Weights of a small mixture-of-experts language model, trained from scratch on English Wikipedia: 272M tokens.
Below are experts of layer 5 (counted from 0) of a mixture-of-experts language model. Rows are named router (the router's row for the expert), down (a neuron's output weights, with its number) and show model dimensions 80-159. Each number is 128 + 24 x the weight over its row's rms, rounded and kept within 0 to 255. Numbers have three digits each.
After each expert's rows: "comes before" lists some tokens at least twice as common just after its tokens as in all text. This comes from a sample of Wikipedia text that the model never trained on. Tokens count by the router's weight.

# expert 7
router:153085136135108127111103104148163108097112153121113162113160127108136140116123135159111174156119124151125145128095127159055121129129120120171107129145101138139112095087136152137141116116149148110151133099103155123102108101113123148129126133
down0:143140156097165157119118123135123094125152121157115117136109122121148124170145140141105118145113157149120152184131126137133125105136080111157135158130128156160130131154116134155125151079095162113100082174120159129159147079148164146151103154
comes before: "1", "2", "3", "4", "0", "5"

# expert 51
router:136119135135081151126156131137134143138113074126088090116125114101125103095095100114076136145125111154155156108085120119148143144161130138155089099154095146123131163102117139184151095141109161097186119095092161181096138078149086104132137104
down0:117123120108118113176117149161123121126131161125084122151110113142143074176138100113155164132139112125129119089172129126126147151146183110155142117110120096131138153137135126146140129160125115134114151128137101153142144087131088212097130087
comes before: "\n", "\n\n", ":", ": ", " |", ";"

# expert 8
router:120108120170105140080131116123137135142085096117104088126133117127159159095120149131137135149111137144163136140113121104132175115160164144159142152138096176129116158078138143113080137124150123115121140115098133125110157093130146105117164115
down0:152145177071146134139122164156152157089148115123148103129090105137119112070050154125123165152137151137150108093128164149136116114182167124137124177130115127124114090105127122079149102137141143115121109149097128174127151124128122168124103121
comes before: "\n", "\n\n", "1", "2", " MP", " $"

# expert 52
router:098126144159137152129139125136145132141133134132124123107117111114157119133109161133137160138140116144124129104147106086142128179156146141128164076096165160162127121126120141129106077103146107106141120117072132095104135098120100129186149106
down0:120142111108126131170105150134129144134155105117115170141122116132137087096135126176127122133101122151112121148155135134129139130098136133146152148128114126128111088121118109180099166135103111151113118124133118164144035114120115127152138146
comes before: "| ", "|", "-", "- ", "|  |", "  -"

# expert 37
router:080125160126113146120144151098160117103106124119104162132110133122140155125081168135103131142076116124196115122089174118136151118137127137134072148179116147180105111110125113206103119148138134080134162105165146117099181122137080093123136124
down0:125176136090157109079129149128149132137107120106099135143131081130177105110189128153140121135169131134151146170099162124092098102116157138121128118099104116142151159160092107121170145134107167125124105073122092139117109135170139142123119175
comes before: " | ", " |", ") | ", ".", ",", "%"

# expert 18
router:108119144122085161099107115130170125112113138122119107117152106114144148108112119112114140145115134092169149092132158103120113126111127164128102123112085127125144125129149130154105100132131115140163154101144114093126172095127104094131119130
down0:180104137107136109088140140135125133172133105149132149146120115137123177155118119107159101146103111173121180127078119102110115137137123129132166141136128081122145094154132135129111111138122119128104162168147138139112175115135110135128164116
comes before: ")", "–", ".", " |", " | ", "),"

# expert 49
router:097127167126141120106136118186129095121136069102072131091109103120125121081107125153113117125124106117160145120096165143110128137145144172170126166153116142123143115140105151150141142117136093135180145099119134122067152133135149108133161118
down0:130153155148119118155062084125147160120127142159149126090175111122098135119148151154115125130100133099076142161156153141156066111171123147132125096105127118109140147100137171140083141142161111105132108133094111145147099124137179142129118094
comes before: "\n", " of", ":", ".", " of the", "\n\n"

# expert 60
router:131113144128131174136133126126157134132131097123141150122145117128172188127107096160107147144101138117132134146136062176103161158158156145106163142121137173155101136135103151104103088139148118140145110118131144097144129105121119113114134097
down0:116102134146120158147164156138128156123147149137141113142098158105133145164172148116154127157112111140124102111105080138131123152079131116163147117123151103110145151166124123099146169103099122157144154163165108116160141129127103110120119130
comes before: "| ", "|", "-", "The", "- ", "|  |"

# expert 58
router:148136161132126153127123126151146093100116155132087116090088127101161140120142133140098154167119130134192144135103149147074121118127125113105113170142102147133157138111132119147125130098157105128129110125106122099099124124131149102125179130
down0:101117093158110170146140148146156149131143148148133121145118084097134135151174129118153081123130121182139128140116153123096162124145177134122136142081124132115138149140081120138149138114149128162108152114154156145150096118138075145113125085
comes before: "\n\n", " The", " He", "\n", " In", " In "

# expert 10
router:100127168163126176137155159136152117096041118109094112124130111142180112116109177102128144166114105151122145114177121109126117163159130142170141137102130151156137147106127146131120119158159113123143143114119144112128151141168116135173151134
down0:103143133134110116081122133133080123166099110129199146152164172147150112104143145140128118187124127106134133160124117141140123142101115133118141119097154135157149110122127152109120125130140132122128107138149115107183101097143133137177120163
comes before: " | ", "2", "1", " |", " (", "0"

# expert 55
router:129125146141158117106106175132135073096076113067118152088119120113139155099123138156087129147112106114188146117175131138094135179143127157149163192127141134138150161093113140117094148146127125155171134098119118108058187124130119122138132142
down0:146118131137092111102134191148140120163163141101150109159121140117121099087122112137106144150147142136166138129108100142148142092164085083128079137129135089135172122151121129132135121143125109111125115150161116171126122102097142130170127161
comes before: ".", " of", " of the", ",", " and", "'s"

# expert 15
router:108138138146125176118131155115140131126131094133158168114119109084154168117081167114127128151093149093120157145139107128099161168145131149148143134136139118132111148109112151162139145099115090096144107095136124131099119123123091147161169113
down0:115115169120108124160149158080166114164135133115115092156159152130138110164078109155129123099120180146214155141116143095162123166143117126172115143108137127154108138130061124133144201123152114163108140149165120106119199128126113125123101150
comes before: "1", "2", "3", "4", "6", "5"